python train.py --experts_per_token=4 --routed_scale=2.0 --head_dim=64 --init_std_up=0.0311 --init_std_down=0.0 --learning_rate=0.00125 --beta2=0.95 --weight_decay=0.27 --decay_shape="sqrt" --doc_mask=false --max_steps=4245
Below are experts of layer 8 (counted from 0) of a mixture-of-experts language model. Rows are named router (the router's row for the expert), up (a neuron's input weights, with its number) and show model dimensions 200-239. Each number is 500 + 25 x the weight over its row's rms, rounded and kept within 0 to 999. Numbers have three digits each.
After each expert's rows: "gets" lists some tokens that make up at least twice as much of what it gets as of all text. This comes from a sample of Wikipedia text that the model never trained on. Tokens count by the router's weight.

# expert 4
router:511524491512502509450503453491543502501522528520458518485507491502538500469479513518470520532508532536504490472561515494
up0:466486485518478515534503539463467510553487515519531472459515466468503514511474495462530457510475481512476523476502485489
gets: "==", "=", " de", " John", "a", "ie"

# expert 15
router:524460507542534492499508452563490499496516539509509491485475540453492501513486532510482516503462474511528457494531509471
up0:508512497494511505481502486542502506506501457519481469498553454458506507402483467482473467496489487534514498492466454498
gets: ".", ".\n\n", ",", " that", " of", " at"

# expert 25
router:538506488493482542473502496522458494513539507500494543484534532549539531496504506496525500463494490493511498491496536496
up0:533533490508538480491497507498481476525466462474501508523479522515457505549547494495451505544517438483515471559495518486
gets: " B", " M", " R", " S", " H", " T"

# expert 14
router:476541493485504528511565526483519496466508496517480481520507566495519525508524501450519519510500499532512522482517475530
up0:488464524512515502536487477510512491466483521500508509502526495524520526497463485457548500511494456508476518508478509496
gets: "i", " f", "o", "u", ",", "oc"

# expert 31
router:487539498540505541509516515485526523467541528513489503482510479497420461492522491504528483485527483493522533469494483508
up0:474484449530527507526490513531503476517481495502496527505512491419502492535486549492461516582482488521522505455443480504
gets: ".", " E", " p", " P", ",", "E"

# expert 5
router:508524491454485461495498499494439521459502499492504484492522499517521549491523517465524471503486509487517468476531506496
up0:456519490479501478454514512530532509482543498496475527476473492542475488528504523519490475471535484454490472505520500497
gets: "\n", " |\n", ")\n", "\n\n", " t", " b"

# expert 19
router:513463506505499503497526506548466508504515548504488482470527476527492478526477447507508494500511511536512525469470499543
up0:493477527497517585483514440459538508484481537518509522505522485450472494524453491504483537471512499471476474524476514469
gets: "i", "u", "o", "ri", "ra", "al"

# expert 22
router:479454465467472476492477494541479524505485512497505498532441544490531508533478491489494507535489489466510484481528506561
up29:517500512492526494544531516465506476528507483439547492469503488482508526512517515469485461473525507493487491486506504509
gets: " |", ",", ":", "|", "-", ";"

# expert 27
router:489469521471508501507477459511475489511474460499506500460507506456490455542548479497531494497501506511470518493473543485
up0:477520459536510526535556511491485464537487492575500459500456509474507524489503450481486482521510482510494516499537511536
gets: " and", ",", " as", " by", " with", " or"

# expert 12
router:538505472533456488465534501485485522508434490520499467504494499551546474494476460542495521483498504485548490540475497540
up29:456487489464512517596494540510535542523516510502522484554518492522461522511466490530489520496516484507501473447546502474
gets: " ", " |", "0", "-", "1", "2"

# expert 1
router:483528476491445514518480485517516534488507471503515530489505456512506530457513467526479506492488502484450572510486509460
up0:482474515533529478522529497471485518520486514526516519533471477476478516469491473521499463500470503548424448486489466504
gets: " N", "v", " n", "am", " v", "ul"

# expert 30
router:531510428470504492499464470529520508470487479529507503469510527509520508492524497453505518540509555474459509493500482442
up29:488498529494469573462516481509463494547512492547510497476465530523498486525507487501521503510487528548487528465488478488
gets: " ", " (", "–", " \"", "201", "-"

# expert 10
router:534529526523495513497467511521538460501515493524495477499503511489469502487492557508511519537502480521481549497454519493
up0:448510477482439516510484480502470530536476495511543490504496518416467503493478498486509535496510475472492505521491524498
gets: "p", " c", "c", "ic", "m", "ol"

# expert 3
router:503504504539520468510506508485520514491488475509482514489518474530509499508477509516516472492487474508527444538520467497
up0:512498543461490514515494487589500506483510455464541539497479554475530520475487501473523457553454506524492485523518510509
gets: " |", "-", " h", "201", "200", " s"

# expert 18
router:508508550493528458511507526501479469518504499470479510500506525574508479455500497522478527470501479489485478460498501512
up0:505459507501515486529484520500487455523507527492494483512501477486476507525445486520467467488508527504489522508493506508
gets: "r", "e", "on", "ie", "ry", "le"

# expert 7
router:500502488497529504491521516480477529500481517522515492511493468512461473481519524510472501432484502522520511489479505476
up0:460453483487533540483520506471505528511548498497488509550493514501499492502465518489506480470481486516481472516474494492
gets: " d", " m", " s", " l", " more", "il"

# expert 9
router:492544479464472482507535514446447471497537503494490465503515480483515498510513505516505552457539473524504511474492484481
up0:512506486477541496509490491484457489519518487505499584520506475442545536512497513480569498496465496545527438509529484533
gets: " U", " /", " W", " F", " Ar", " New"

# expert 24
router:470518525472508512513515480503483489526504471511462532542505517509499496465495493486565410468485545513509451492515474508
up29:475507541499494492518501435513473525542519495504491457499502497508502516485526490482524500483471502513461508489460536459
gets: "|", " |", " in", ":", " by", "In"

# expert 23
router:472450498494494474498528474514474522493507517530490492498499496530528494477474458512515504534547500487506538509529530508
up0:471505499484534518541506477546513491501494493511475483513494461516505529518477472489521510544484476533508503487532490555
gets: "a", "h", " O", "ia", "an", "ar"

# expert 11
router:483464497504531529495529522507488513504466489484505494527496533432500469480499515490486504473469484528512452487518513458
up0:530516526496484534544483516524488450515499522498522532472474524514486486466468515464519481531495497482487501533467486489
gets: " of", " to", " in", " was", " for", " is"

# expert 26
router:466518526525516479502480515477541510530481510515482496476463489501526528527535537455515526518514483493533464490509486516
up0:496503497498487480513501450528542503489551496509500471516473529473506516519525513509522509500477495506490474522542522513
gets: ")", "\"", "b", "}", "]", "T"

# expert 21
router:458463508551522529478496522478481500535493486503478550493510503495464517475516525509508462501479493483491525544490468537
up0:505455464520528550517558462470520505486501482524519510514456522524509487498463480489457515524470472525511459514501511469
gets: "'", "|", "ed", "ir", " act", " released"

# expert 13
router:513454494492547513519475529507509489493512483488502488529517480528536493506521495475484493497483480469537474503488506504
up0:475520508456474497507545450488475496516512538435467487480492516505537531555506474496519492490500498514470512513518503500
gets: "s", "ers", "es", "ions", "ies", "ations"